Experts of a small language model.
Experts: 48 experts in each of 13 layers, 240 ReGLU neurons an expert.
Training: a variant of SOAP for the experts, 480M tokens, 4906 steps.
Below are experts of layer 8 (counted from 0) of a mixture-of-experts language model. Rows are named router (the router's row for the expert), gate (a neuron's input weights, with its number), up (a neuron's input weights, with its number), down (a neuron's output weights, with its number) and show model dimensions 0-159. Each number is 500 + 25 x the weight over its row's rms, rounded and kept within 0 to 999. Numbers have three digits each.
Before each expert's rows: "comes before" lists some tokens at least twice as common just after its tokens as in all text. This comes from a sample of Wikipedia text that the model never trained on. Tokens count by the router's weight.

# expert 16
comes before: "ed", "ing", "s", "ated", "es", "ers"
router:507509523506513492505517504463498481507541501507527444532494490512509509482517530493473492501513462489498507515499486516466531492534466465455507500473484506484514495505472500478508510484466482530480503539475492548481500505499522472486462489504441539486481528536523451501508503460521511493508528518506470513486508474468500486427526544435550468512512484479500505474515507500490489532505525493530545502517553480505510477508475434501493481466576502471510456507512468527485477474471490
gate0:508484487511522513515501517513521513523482535512511490533501475509495499473499527508494516493510528541487458515463521482440508483485498505475471486472479471444479449424497537509515514553484530527487466495481485568489483489506524472532503501507509484519483485485523506515549493468528545542544510516516501453524518516499543490472489465465475509521497519489529477501470491474529476500497541503524497519508517474514518469526430471497545506469465500513522517493535504474465485472506501
up0:502499526487520461536505525500493527486472474442512489556505518472515439495545464494527485519475442505473502458525485527499485523518463496492482519496501514525553499470519533551529496497504460501546489455507480507508508506469521551496508512515500508499505514486455497494452496537515516509477532476487522500474488550516476485511554465516464518500514498503494471461471475526475471505517544515489468474493511480508494547497466446498501503503487457524504517490532532508529485525506510
down0:527503529527488505487514462510458472455492462507490495516518493459464500462551510534496503523527491487473504558472490493477504532517475483491473478479506511496484513497488539546556511530490512443483507504477482510496485558478553510532484505516488535477474498547525507533494523475485492502504488520544517504461475536502480454462481525468470462546502486491476549502539500518480506515533553504460504497512476509520518516471536514504515492511483489473450484482482473480494500490520523
gate1:506499559471518502546491494459499505508471502493512478491492470490494505493517512482449484496443479500521514563507512476474534517515483494507519487540508506552506499521529499469455485517462494512462474486506494508547499536433516486496474496501499521460534501489519540488484550522480490510480503496490442488488497498529485508476511531508491449521527485487525529490483448544524541499480512474532558501541488496479492512503446478507448496512531502517510517477504468508480513508494550
up1:503490518470458492529510454499545498538475503510514511508487504554474476479542497443486474504508493504508515514527493501532518495479526502485487579513498573494499515452486499524550467472503505524509493519488506527527503474555491480523466509492510494455535524474465529489534515488481481526503514441525523511491428530486454519471497495512516478494491520461537529480493470507487476516464511489482502509495480482501481507560498499499489515486519510488468501470505530481482484482543490
down1:495490488549510503517519517529490481485546496523493474462512490450488486535518495465511495500531508515448483486489533527451503548484524516490481520506530503480482511485434562502507493551508510511508506513522510511490491522465490491505496511464527487529482509481504483534484474515496520476487499526545554492497531520500459512496475503460443515512507477563495496518484536507479489487476514488491478467483499458537510441496495511515480492502449492564514490486524477539456540492498464

# expert 22
comes before: " the", " a", " \"", " as", " and", " in"
router:473489475473534485512504487503493485522481464490546464458515480553489473480500501466461477505491442519526537512482508489484525528476480463513492528461507491531499494479442527491540571514496455519496492537491509541441512490473489489505502479483500505478488539498446471470536472498510516468497497519546488477479524504499486499477457528502491458528462478498526503534485488506527490554513503480543526475507515517476489504488531437517491493502546493490537481497499494513504516509503517
gate0:522513464512497485511488469509501496497542475474508489522481483523529503523486476513490534491498508571494487531487430496506454516513462542469533534477510463484484476499524502521487488460512530525482516523498494483473490474484484506510513509530502506494496496524475480497477461565485485495529540517492527519517514479460505486504484495492443515512443524565477528494470500513484436520554479490501512530480505515503506495503542484501444579493500505519506493483486503492490542474502522
up0:539535507487507474513450499528495502527533505476500520535493486450498511536525484491499520513510470482477472505494466493496456473525464489519519502480493469511518472502499478502459495500521520467489576507466552500477516455475479507517503477504510530479478510548513515487536489546578476495469511484483533503527510521496511527529508475489473509477470528530492498514483505521456469502526460501547533449479540544513531492480533482475491520499497483508486497449518491487463512468517503
down0:471472534488490463552478497502488484499473496491474517458511452537490481504509506494512495510486532486483508480512486495547461472476488499516530487496522520482503535487525512571521468498483505505508550520512473502489468473501477466457454492523482513511499477511510543517537487534507543504546482506502515478514503479502533496530529542444482511517479544483505486525547525497518535448541466516468520511452466502471512454479526497503538465502522492482499467488518500484523468505540475
gate1:499497492482492500546501550484474516482465491553480500503459489513497445485495518534450460505521503526480468443483479472484523547537533470507491530521546516519505532514510450470525479513569480454513469479540476539522466469506499508469513466516517494498486495479493518469506500515535466484486473513514519492529479509493505485472513471505507506505509514495513435468520530500502530525516539477512452496510536513501497547534486460484500511513536511493498495546480498499498494471504513
up1:479478542531506562525521484498487482502498504513557507491494488460515501511544513475503517492494535494491464464499484524508470505484490513517522491463442456499496439503518467542499508459455497501483481515500517436457497481483494534498511501525482510484503550463477509513464536492478470469485504548527490530498491501483458517493505527526554468451488466504514524501507507519502502489499493483513519505509516475524524533508509525542462524513520504509503535433474485496504511559507521
down1:506518483506441512491452537492468482474537509476453527463523510490510541510501463535533486493501511513479465510528516468508517554494494507522527503482497482503529467488526486487506481489480480527487501566493467437456517503524506503571482475513481451525525522522528537526517522513490503514491487471503486470489512471462490483506498564558495514456485492499477460534488458501508480524456471486505528470504513466506543478507512496496500538504485506484492522497513518510497508532523494

# expert 39
comes before: "\"", " (", " |", ",", ":", "\n"
router:484504504489531494486469494508502482487487466483507488478510454520483445525500504462499460475484487479512549503484520511506505476515488470502506517457476486515528492492444510472530530493490492509498522536456498529486513475487524486509515522467461497501500552512509499485519487494485500468511520533520459488463518498486498482474479518458491448550495503491504509507495497460519529584521537507576558497493507549468485492461506459527459454484524538497518478516492497507527525505528523
gate42:453544498532470504486491454512502437501499445462509499476512512530555508520477533511531541492517490500537503515478481475511518478481468505474494489465517518499568483516500499465516497508517483516461487483514514489499512491458514546504555520503458536464492467469507547505498469531528568506469486524502502520524516507478496480488515516470500523467491512474522468504513524505473462508488483458473492502508477542509500508491490503457497502494517456494564515531506510500534479496529481
up42:528520472485483461517524507512495471495530507505497486506511496490458476534468522493496510515519497478487462503485506498505481476497488512516498534486522547529529545495474447486503435484500551496505472524473483448500500457515524469519514503537510498532450530479534522503525476521477495544469474511473470539491519538503495485455528495513475558513563511490493503518497530506495531460527511512488493478546475497485493462524494477473507529527489439501522523513514492525490446517458492
down42:473485531472492544499478536537563486495513513492545512497506478495481488505472505491446486497488462483535490456509452518524503515531520501572516466507500504483501431501486479511519521508525539504503513508513494543527496531490508511523543497459497482533471445496484491501455492518499486506440518467482483523462542495471514494512488484495536502501527530492516477499488494476526457479504533501518507446491477535499493514482523550468511467496491490509485473521512488548496497551477491
gate43:511514472518481506480501508491499485536469492484511532495492540504479480566522516508522494462489496488519495508507494498487544497498460456523518473467445500477506491503571482524481518473511528503482542495495495494495559523464479534468505518453467505469488581533517500513530478462451466444489529499550491492538484497448520489494484557493480514482484496482527533517489459487499488465462488505530494519503494519480528489522518511519490532513474497498489529475520486519525508503511490
up43:446509468516534457506516478496513511508510475469500455478498500495527502490466511491494473506465506529494453495525507513516522521509515521431528526543532470467431553477492482505480503487477487549476475521529517546510527511496544480523479487499498481480526464536553488513476539462526490476497539494511545473499462508491518496499527504503516518480469495497514464525451494500499495472527501545509507518496544501529488495520500523507475509460496453513506512448527493507477470523523505
down43:516502512507468516502465446522536508513540507518488511534491452493474482482514485517506503517526491483480466552458529503485473475529470490435504532483491519564515473507512515511493523454505495506488506512497508531495519492536450505452541478465519507513443538518472500507555518521497482465521475517524535508500514513551507529485518530482493500471520489487486499464474523490484495554479482464511472501516507478489532520505475529467476513479497472475514517486527493542524480436499504

# expert 28
comes before: " to", " the", " a", " in", " by", " his"
router:506532512470544464497502503498488483519497483460557466483503471519485450545482493469458485526496493483510534502522510507492500516501451486500484542453489507502481512487430505522535532481487464514498507502468499526496474496520511482492500506476490518491497543503489464484537464481496522500508519517567455479509523502445486500471507506463500458498535493504524478507496484486514523565536494505566529503485503516476484474467526452517492448497555505493498473507477520522504515521503477
gate0:477517479509466506487523474509490468518506518523477528493480522531556451494494531475487476481504525487537510462472504460503467497510531504483463491510487501536492533502481523511492546529519515529501520485500480499494491454469466489510499523462470515491495517534501474450553516475484526519524513514513492495517493533490481463501560514533474439463508537502518493552507496496468494577510503465523524496452510461514471494484453496549520513475481493504484509532472489492528469515522513
up0:476479492508512528482506489552481512525493503501479499507484523506495517508504517478515520494499533505571484515525527495511452495499492442517505485513484519530518500498471500494495494536536427500500488497467523451474463494503500519516498512499513472507494514476505524444484476463514508470534513500487521518474452504480464551510508497523542507496509522432479501502529479501510487529579577474508527498506505494526489473491466467494480441511464509519475505532497483492514476510551486
down0:533510504480510553490493532463499459474493517514476505482546516510530498506493534457492526519523452495541459465484529489515525540465448496493518529478505500509517485511484529528512512494501497521503478502524488515511475495477508503478489476482437519478472472498432483478487466496525506488534525495523508485505537519495534513494511512502487509537555501431507509489495456546528470508526495529502482487512462513516499526504494519500446516508515482485440545505516456519457493494545487
gate1:537518453479520504523503514490536507507487512513526510502481503504523540544483505474516485538490484487479493477500519468496493469503501530498455507545493511470535452444511496473487480477522497524519534520509450507481482449486488560507490497532548484501519538537502489451526499492532513483501519481513513515496517473454499503475545515498479496487525491461456459474492532451510527501493510507494484433503522528483458514467478514487489490504515548519538494496483532447502504553505519
up1:477502499472501466489528542525505488509488510498530547469545501508488539505524518512517501543502477482461510519474541531538516497467555515524470526481423451468518481468509472526512451470498496510527498483480455519508499443481501542553518490473480496449542493480534464493431503504499539527490476488502485530512534494494497495501532488487492487502538517505488528447482497495535501491481497482489504486505484484525500517512508514475479500544483482477519483486504523495479535513508534
down1:464446505514484535492535519523490487517545481500493490503505525480531513457484485500497487448516481518541512499502496507530457519528487473489492501537474527508530511494492514489509509480505525425499505519549481495504494482461528474475504534486524479470486473550507468487480483491510516491512503474486540520485501474533479534489494483466484522495446507502544549490477503465520481508517498493499521526519428507548514489494537438540497484513479502511533482540545471492514511503448525

# expert 33
comes before: " been", " be", " also", " not", " a", " was"
router:481523512488507481519489497504497471522485521468469498529519445529515512506500492467461471494510466507516514515488510467512504491510472476475496551472485517495520481484491489481532515469493481538495537509457499506490479454496465504495465492486480531480520530504485483469512478477514532482497510514489469494497493446469501500492466512451489495523469493489502505522442507448501502519563526476524544458490514503475508463497533477508533472500607552492532445495502476499496522479512514
gate0:531464526490489511488509530479512484537486542489513503493499502492554530482493492502491481523508505499484463479526495505461505515491502503512498474454486473500508527497483536504479483537503459515483540498513505523480485477482532486513477469505512472514478516468494552485519430450555500509508517507476516522516492439492515445466500535502490508521519509531522526545514504493500520535543475488472490502490469528474524512474522437459528510487522491540509464522505537529477437506453532
up0:484525455526504492501488509525479510461503430509456507511501518484462480542491537523511515467505489525542538483494499477511487506511490499497508512533510504468496487526536482486524513432519514504503473473474505478524530536498500516488515541503501523491499480525526441510486545525441508478477506496533504488479492536524475548549498477472502508473479479482480467449492494517513475487469516510543514519523536490498499493509457558552477485519492492490479532495473461477522555487510476
down0:500505542495494534498496508495478491465503499503474522540494493490521522493556450497468499543505539518477506546493501482497490495492420488522535499525494560512480530482529497499459505461492445491462443521517495467480510502503494510505522511513482513478513471487510477480514490466510512518484495515500516481485535473467538472494503517456495462500537520501530501490513491509514477547541545527523483503484497510468529463519489473540515506516538496493494508478491518506469479456443573
gate1:516528479513537520503478513535493513439490511480480509496517469513503496482494485498520508508495513497498467510535525499490473532484507474530433529501492489500458492498536459481477522489456507497483500482475530538520501503495508518470537529456510458493508531511475487478517527531471440514482493510508489511531457500462544541505465537517535508531477471548513538521517512516488512471464488471476551492482491512449506511446466547524483524474532505522504494518523541480471498457509511
up1:484523526520488460495476523495542486485488495510503493519482484519556485492518499523487522489519531507536511490471460503502517493473506484481526549509484509518494527489482511519505527394455468476539496519495518547519496557520513462496477551523550474492484431523482529540531449502529508513479516458484515476503517464544490479510461505487482494490526480520488484483495507497487459511511508527480511474489522511511448481515505465509464515528488497483514508514513486540472482499495487
down1:492467502527486492472528439498493519467459546512484538512552545495506505549477523484484513466481484485503526474481517508512508451536503505523537500514468521495474502509479495494511478516506559541456481524458483448484515473465461462499504520497538518493520505535448506513513487493520525494511475530482496476519514494508490529512470540541531503508503474452465505496542518437531488513485532488534514502501487478537481523514469503468487495460489482515532479480504475520486515502513535

# expert 41
comes before: ",", " |", " State", " University", " County", " City"
router:468525479483516470531409475531516483517537529474523452490524455498550491534502508488480488491498486489494506523489491474483508506513508468484498507466507475490543524454478483519508500478495488507456518505476517519473506455496480511531485496501487531487500498512493507469523477491521477506545563516497425503454538507485484520484508507513474488515440460504525497499495485468520525565540540507508541518507495481522475484496468492508536455479525515493508485520485517531502514463491500
gate0:442493488517461494466454467514504510445519535500545529504504494490575487535510480518509489522502499479515547492498527492458481498487511521557527478482503508493523500488497519474467501493480516516459496502466481514516463467506562485513509539473467521484496506492496492487469483507492515494488520493499529510513534464545544495486459478463488519499524512445529516502435501482489543484473506521485516490517482532486487509487521489503551469563507470509462493524537495513515480524511495
up0:482498469516469484473460490506495485478482531473531530497479513541527471527487509466526471453510490506536508481529521575471517474486527527542518509471482541496504472497493499469466498532490536507496473543496453536475453447489527501537507509518504502475491523496500521509480496546498485461503532512508505496521556483553537512513463496506501463497491516477517541467489464476485538494474483525490535509497533513459497463491528480485534483538508481511470471511492519486519482480473526
down0:490517523504489470527508501451560510488515509501552498503489517478486479498457533522505467469505535511486491501468467471521473519499493510497443488509533501491483479532444511470548533523504459497472483549501530540476526497522526512474493541460502542513506472479535518502496506498517499493494468529490439485484469493483504454469505480471484525506471523507523510496478522506507445482500516522486466497542483463489484475541559527488481479528499497492510513505505512551533515535529478
gate1:504481500476523477492492547500497507501517547467522493481484525543530524506460525467523473480481506478475481474493507535538482478486470489563521531475525471511512507490516475508485441515467499526486472510546507526508459548502532508453500467498435504506505509487512479507478440499570558497521525523546504495476469542482499501523515525473508498477505505493500483469528507483502500453498505479448482452482486528495476514527533511505498516520496495488513524493471488542526502483517492
up1:513458547475554483497482490528548504461472489471477511500492506489527525483484490493507487513471496517506518517509515552510573476488492492502462461516522488545510505509465459517511477467523537495496499465513512489551500477476534468493532499512449495517509476514492446535438473484511499466480550517430511477519483508469500477533491522493541471505502523500529490492530522525498508522478503552506472477527481513522465492519519502513457502492526491519534461502522491477489508491487509
down1:498510448539533498496490517521521513472485498510488503507538466490534502485492458559499483478540522531502500544522456489513515537493504516459511491457486488478504491501520537518501479472469498470484422520477468496495509533496493535504497495531477489503454444486489477531515461503476468476478475548481513500458513481502515478539506502480486492485524525521494484529460459500492516521475520486549473542500515526507527521533557508542489492513514469502548486536492480511519486523469482

# expert 17
comes before: " of", " was", " were", " is", " are", ","
router:499505498515518491501463509492496485489518490502528480521541469461486491515497517460466466480484484509520497511485517474510529500514485496470484518469484481470490505473517488466535568504479491513465502523457472539452499483504497500538465507465490518497468557531495478484492467451524536494505528519508472462485508471506513468507455529459521447519490504503480469503495506451498514532534549483534569490543521476462488490490454501499504490500558527505489494541462500533514517497516499
gate0:463489485495493550525545508496504479524539478472536476494486538499485506512522445488477423545490473474532490526517531508545494487480470482511468536481497507505507495508539540512539493483554520486511500496491506494463495446533482489537546498464505492497476557504509510460486523504492462456515486478503529476469521471498446509536447505516468482493532495474488507486490509505507510480514483538489504487501546490526526533492520534468525500532490474510492532498489517496475501461489496
up0:514483492472457503510487480503472497504489520504489476516532518531510542487485483490478553454524466549466543460479512511515542490474499556497503491529504505533472488490485476532448485525547450516556530522482459477463524536481487523455471465517475491508478492514479478475504529471536501500498503535510517532511484479516475512494484498481517492474502513529501512512480505503485497495508597474471519547506506483504524499479510474487515497474468465484479500514535461512526504521511524
down0:463495522488486513491491509508513464463472485425553500478508514506461508477495523507492551530503506508502480501497524496536469464525459504484488496490483494487510543484524507496512543534543528491483502491532473513519488484516542527533535486465530473518481481487520547481516477436505512524505522495496479472482552528508496441529450514500519491510482489507494524457505509517505554488522481521477519455440486486474519490504474482489553490509488511541476510477477529486538497509510475
gate1:500515500495526527468478453453527497556503499486533522477494475466465454531532532484533506455494505493507477484490479478507503527518483515465473502503475471492482481455570532487478502494447545539476532518492491525501495466542456470522492502528530481521519539544516484508485519506508514461455505517498451514505485526506497521507494514512486528440520496462508515481487512487511480505494478499542514543540517518509532529515487508509534496481512500521448449499501506510518469485478493
up1:509509497502505486486490521512539551475495492498511509518534526520497505475477552474458534566477495548491494516564526508512516484519556531493511469465503490516472476476469485503520489523460525443487475489488464497560498543497512480517501517480465473469489476487459499445511521496501472530491521534480508519498489497499545501472458511490527462541479496505490471508497488508496496549465513566485514478508484492504457507483528501470478489494465514491516501482499491469487510531505550
down1:501489481474488502537488540465466499554477523470484501431527469528517524508480518551517487522476500478508525497462475520499479499453485532488520542465513529512542494531505496526528525509492502465508479476497517488466492492519465520472473509493482529538492454517532496513495487508447510499561505476537485493497565496543483499508498474471482502510504501482533479529490481502502517554480472479493479490477500473529520452488518484545518461487493483506499498506515536551509517480502448

# expert 19
comes before: " ", " +", " −", " —", " .", " MPC"
router:492517474517545501548501489510532519552505462497545465524494447517486456485483499511460494473493481485523533488508491495511506470475484482496498510440528508509495547529451509499528502479533494527475487548481497499471490484508525472498501483422490501477475528534513478475511499480502525486528525502516478475474499477481513501496473493510507496492542479503504470510485513468473526582515503501496511505498510565466500494479492472524477428491539485518534492499467525492526512515544508
gate0:524521522497503492478449551508499496493550501495463515517476513513494451531506494507493514513495483471524507533512505489533486538493497488504488475472470491492455526463498479483491503533566539485474547519495492537526526508512478474501556487490502479472443503492513492510496511502514507523570490488484480517485525496495569521498491547527504524459467503470506469484502508445510462513494501511454482464468506484535463510491485531506458511473497528492567476515469488492527497482512490
up0:480487492479504528461492543498485481501530511500486513523493490491454448515525485539484495499485494470500503555513540537520485542484478477512505504515504488459474512515508515480535474509528500507458534541470466526482517529510523430511519517473459489490449508487516510522469534561521528502544483556482472500491509498511557512509492545510512521500472494478471457513519486435517502502489505485474473467478490486535457534504510511526484527488497520499514453479460501492489523488512512
down0:547496484512528524513507582498492513476433467488456497492489510523492459529491501589477550494474535479474481516531553474499475502503523513477526488496542505479444489501484509504538474519495505459507515514526503491534492492529473514511508457498533509476446502497506536500507478528501473469505492474493512491490522503486480512546535478504506536478499494500515477491537535502501510451496498490488461477514507499480516481495533499532495519530471503486518461519481431484492487506495494
gate1:533510457503505524502502540530484491478498470476511500481531453515462503510520526541444474502487448457489539488468519506488527467523458511497516478496492492481500538489491467477517531548539495507510485485506520524499505495512495552549484512473481497504487527552462496523477507466475528518533527471522531542469515441465546488498476503497486474495529490474511499503480460525496499520518453503482479500494510490487492543511498524522493481503493508461507493478497548458561490527484541
up1:534511496479506475486527518533501505488496474481475471470520493528469487498553503525438509497473464493449509473495530523487523446477499490491489467469526503467509522487479461464529518549517482547489463509472492522474483515498527487516486508487498518478486522497490500469524541469486537518505542453509540552497505475469549522535510500514462492531539493462510492511533493554517502485491511503479458518539542502501498542500511518493507484488505518453496485475474512513561484475484509
down1:513505516497531503515509518491538480524486520524538497497481495478471569532530474470510451536503508567489454528513478461540488465469496470498539489501449463500470502511473494500494444480482516478544526519596500516472496477502476463521512528462521522543517480532492458537505483500532528481512504504509508472509487494532477522493483494477497505534490515510496502501503478486517516511536503549473475484508475492460497520476504468487532480475489494527488482483497464483505496483486534

# expert 5
comes before: ":", " (", "\n", " /", "–", "\n\n"
router:482511435484524506499489500474446521529487506508510460496533476527509473496514477479507493515527498483530539485497486511518510480525493508507514514458473463483509512452478479464529526488511460501461504513466473515471520477511480505492495501479462483504513504486502519483509482475514491462540510478532463501470535511500501510476501526506508445512503509473490507550481487505501494614520461467559515510500492466474530531482474506505505507508559536501462483497484518511535533471536504
gate0:528495468531495503486508532496493453490522455501513432457490508506442470491530518491501518507468496507526493487475501560489475526522501522463477501541472480488525565479526446503514516483493530475467491545508477497495551510503500515504511527498531498494484505505536538494485521458547508547509509464494480510504516471456493502481496505514499509467461504526480522492486500493518461534506489502549470530485506478509487508495483544545490448440524494521492482485496513526485505484521545
up0:549509552504482431467507518513484491491523508505492521510500480460468473495461509506511445502459499508517483514490504487475487451510540475482485542478515499507465519514533536496499496539505502492536484444496492539516544529500533487523520512535484474528489491477484481503528515499493502474504504477443490460476451478463563493483484536489508499537530518469492502499495522526515490525532521485497493499479523529509560535537523480506470508549520498480473492464463489508493494456518508
down0:479492516567504527510468475492484513475562450528509503506539552514543505499507496512461509481485499478453502477520455476570500477469449502489516490509508492512527535484489520519494495536474510489470517500531505472469504488497463533532479485502471472511486505456536479504497497495491468512499469473484522496481504523505520541468520518481518508494534513490447496498507487478495526526496499505507488526509525488514536523503479542482476501518570429521513457519497484465520523514464484
gate1:507476521498527499450472530467508476499459537464472550568520494482469463537552459492502464501508489499519489511515502489504521525466446506491485537513484512538491490521489491501482483514539498452503509492536515478468494501512481517460497510479508493510480529499502473480483489483497447522533475515557504489513471477510507537467506502500508506521484528473514497479516517492507475507498463508533472505536482500495532543488432523502571493497539495487530461472500519483515531510551488
up1:502517522538519527482478483491525458514522486478516503464468504537506516498519516532477478469506500476507516500482502533490475505491495466508543505476532521532463539524502505473505478487542532549505517533497509474445490473537470480476509502527543535477507487502486490481469450454493469465548476485525480499514523437482467486519501513525535507440494500473489456486483527518479528469516494495529533521562533503495512489488504529501482512523499469489465511495564487479505468486510526
down1:496467501477500480465494516454494479484509505441513525519469509494492511521504501527506522486525495515555492512508480520474484486470499479473537481503515491514495464517508482512513551515469509507541477541472509504540498541472472485516520499475556492494496492476489530509452498480487528444469505491479542489572509479545516460547476478462498523461491480484499541502519479510541498514494492500484536446530508504499523494535479459459494492519536513533502533470518494480532530453497508

# expert 44
comes before: " the", " a", " his", " their", " an", " its"
router:486492493479514489515498494519482489505483499487527453485508478542535500525484495441479472500505472498549524509488493524499504535483468484456480561481497491535511507484435499496527557502511448534485493520527469531524524483497524493493483494476488485467510536504503457472496488502501541509514500512569487481489518471470475509499510542473501430532503463511494499502493483498522489524535513489542544523504519503493475487486481438508502439510571503483521495536474495503507513504490493
gate0:516491472488537457511475549507516489517505500535557493482492525476504513499491477528522489487493509503507512475512498520510518510517511546490539473540529505494508530518540490491482462493489484501486477493505510524514504465480521497508531475529493517485474464501500482471470495530536485562535532518515535502462427504546491480459504474511460537513493493497499456461482489527490503426481502501463481518513512496496429472446478527482505532501473521495517488498532534453487527508491531
up0:471474513497512482487436506500531480525469529505490510468456534482475535515507523537531481490466513486548498451533482521531506494496531533485525512531504501473478490498505488535500496465509503534501478518489514503509533507496496499526502508480489500478495451507527511509487523514519494522549525497509551491463462527550509487474485487504437535485496512482486488472488487505463549427503543515494499502533508495467453527453467524496485518488500518457494460479565481509532510508481499
down0:513498519530472487518494526484545486459513497517462484522497510464504502447511493521505503478500487474505490493506524500485512446512485522517479506488481498500531496520601507465475482493500504551489479535535492535522497491500527476486470487452508486488466467487508470485483524490501505551527513481519516483502437492470494512433490486550471508517500483492487514463488536489506494472508488499493498505528541476500441458527531530475489504517485541520510497506518526494541548530549512
gate1:530480530481462495524518466492525447503502519465499520499527485516500516520501459470530507508457528540523513481519497520483490495451540517496526484500511475473547473501529501471514524545502490501515484487512490471451487493541504512469516470515505540498491504494503494507483534526491520480513532468510485483519544511512475465524436523485485490438478498466469499468532469494457495458501515517500525478573536543484537543503486482508481496513543480490535479463495516493484509532505473
up1:469532477530477498519507512491534521512468504470510497469457515553475537454460513541455518488543551498495490524529516471502539524560512505529446487525502493453455502510458500524500502478541526543512494482465493496472491547521528519506529520490533470506496492493523498525526509522482514491483491481522509512510480487491522487414470496552502491516487490529502507525475473516496513471479498485473464463493526496491503473471496515485464458525470477501504488501497502529504490477516537
down1:504463446486528500505479508493479502471487487468470527493494503485503515545474523483514490500486490491485509515513506507513501512475498570490468561460505481494512538464504504496517495498518512540522503511496490515563474492487462445515531535564478515509510464502516532486493518500494471463488524571518492469445543527464496546498520469474501515534538447535479535501484514479526513549478503491519495472502502482505511501507488494508489468516455492529474507527464521475504475473493482

# expert 21
comes before: ",", ".", " and", ".\n\n", "'s", " in"
router:476533525472522468501448479499507488502469479443523502491508493538487459520512473467472449490483482508517508479502524501524523494506465484497486548462498484487518501479480522502552538478473472511477486542493509546477505476514495500503501494480479475461479547508490497456503506502509486462512530513545481467486525495484491478476449526470508461539485454508501487514479505485517540550537554512547544502525495536497506497490494457529504456493554500480517504523474510514518515528514526
gate0:515518516448523510468507515536509483543518505512466523524488465447515558509521459481460514539499557527515518522484489494516501546496504503480540447488517457492469500484510525476503515506477487513490511544469489526440510500471462524510493520451505487504504477507513515522505473464537505480519529478515465529454457496481491457505459473486477480548494466497466443463526510509505530501496521526519510522522493494550502469488514496480513484485514489520518503514472519523513514524494523
up0:487443518551523521516500480495458507465496458484511498476522508525493429505480505516497492497504455515508502505510511498497493480508476462488507515513533499486532511473488495489552442475512523471537470512486546484538512497508523520499508468539500517483491562487497453481506539574501521472512465501512495492497527483528481536503504480526529473493533515518510495528515445515498448489485482498477487467486504524474511511539573495494463492501528527480481525474495473464493517482513526
down0:489507529493523488525477518507503517485495491498496484490493516504524494522520493491480492514473528520515531509491460495505469494538474501476477516487520527535494469519486514517467484532469499506493459509530503508502510466458503507524469509476469467480497525531519486440527474521501519507517547500535526527516552506503498445427458511531532481525554489485445502473458505473542497539532519533477535539530428493490505487449512518508539491496489514478503493520465501518469472481464511
gate1:492504503499476496502483516488498517524522540519506517531468487526509509507508526538489528539479455503484528517507488475481474490496510505481471476489529510499498532489480496506532568497493509476444539515469470495482513517499489507497438467527472518485556495491481505501478519506482514525549512538470478454473483499471525498545497529510536477482507513498505551475498500442503471521513512411493508457523517522458483518480532498515432483537521523516483520460473509517508499485495508
up1:487474513521496447512500517539521497513524533534494529486484460490517520514479495495489516497481506483512523521496494487479475465489503549515446501521529508530527552525495458498532541467506455492460516526484493523481489519518459480509479500504498511501559451502492500464494498516481532477553494508506521521512511471482540503538491492506540479459489509505489525460479532471483444527446514470503540485540543477457484492477533483489475524476453520490484497504494517505494493498475561
down1:516487444524503477480501526481530490497479522484541474432464518517456541494537507443487469486461502508493499516494508493493481501500504471478454514461480472482519479492464565452516484447511539520529529495532501498506505487497512538481536533513509540443470505460532532516531496501505476474530481482502532505476480491536503499525535505520480487507477491477486486540522498517539542515507487481499482502484504491486533521478473508474522516527531464557482516513513542500490514504502486

# expert 38
comes before: "20", "19", "3", "4", "5", "10"
router:530492496488507533523475520538460505530503467502513488525532513523507508498525488498452441518517501541514503505503522500456514528468482492475488538447500490506507515454520507481531486481486461504516525490465487512481538458476487500548489481500528488471519511566499481519527465494472529504495491518510459503499506517483528489461466506463479483546509508481521516509471459458530479575524504458509501491500491533502472467485493499496492453520518549490479494554521486545480532503478501
gate0:525474533466513494511529539480457479500519471472503515515478519499526477462521479518449486519516549431528507500511514479475537494481495484490494525472515531506489519542507498469534476462463508488501480455517471508466517492492527526456472496517537474481532498499516507504497483494510511538505523484500521480508536487489443499541515512486477445503525484498509508527521532483490541485551496447500494502550501512492470493475472513480525516517514465478503505494509496566542477528448524
up0:540522526472500520499486540493495488510508510496485496531457555468527517446524497494488510489483523483521468479490543501487535506469480476520492446482493519474477497518481512495545514435493481485549502493514490475474484520539519526480469510482504503475549537484472533518499518492517500495496538474537481441502488518514469505537534499492493475532495470484494489511528486490479467457549535480501474469567494490489513517521491499516482529500511485456442493518503528540530507486466527
down0:537489499514473465484516473495535518520511451478491508522452455535477495493534523518498462478454513476504472522480488463473518509469474498495492487524494453508565498551514485515493504493502464446532496515489507514526494534484512485465483508503526544523478500526505534509474520553523513514468527497495471511536487463501498485529521488487514467469508474519511524518510524523526506471499458518504467507503490478482444532492481492578499509506487497514497522448517478541528472535527483
gate1:556509457498522510498492521507495509516520483488513491505482454485525554505538491531530502519495481496510494476480539523467505485497468551452492521517496516437505492457505471504518492489506469445501481542515485498497504499497543538511486532489500483507512488516486492478461510499519481488455513488532504465543463505444503473491525526530514464530465521466519521502474492524542455494480471486534561493495504495546494498475538489481520472492478501542551477482539507526518475486469489
up1:473473513487483548527530492513556500471491490506487500496518541529484444476501511485467503466476499482526487518545446487506510516492537473534502486494479488567506489536500532509472484509494487509472517482518476505495447523493459500490531465513495505482463513503492522548503473454515492503534524504475490539498516458521500533496490483500516501480519464562486445485503516483458580524484507545512469512471482513485508487520486514518479516507512485449472520519471508499491509525516537
down1:479509521520513524503507509505529532498511523477519479469511444494530541469522506524509465509551503470511501499525491522492519509502473501474523485513456464482552448505510493533495508501444518448477509511523478464518499563501468548472492489517517495468506511505451534491520505444476484463515493502500505504480506497481511526473505521531498503508509496473539505440523494502512524480504529468539525522445493521495478532483477484502484464491473522480492512493531452541559524464501495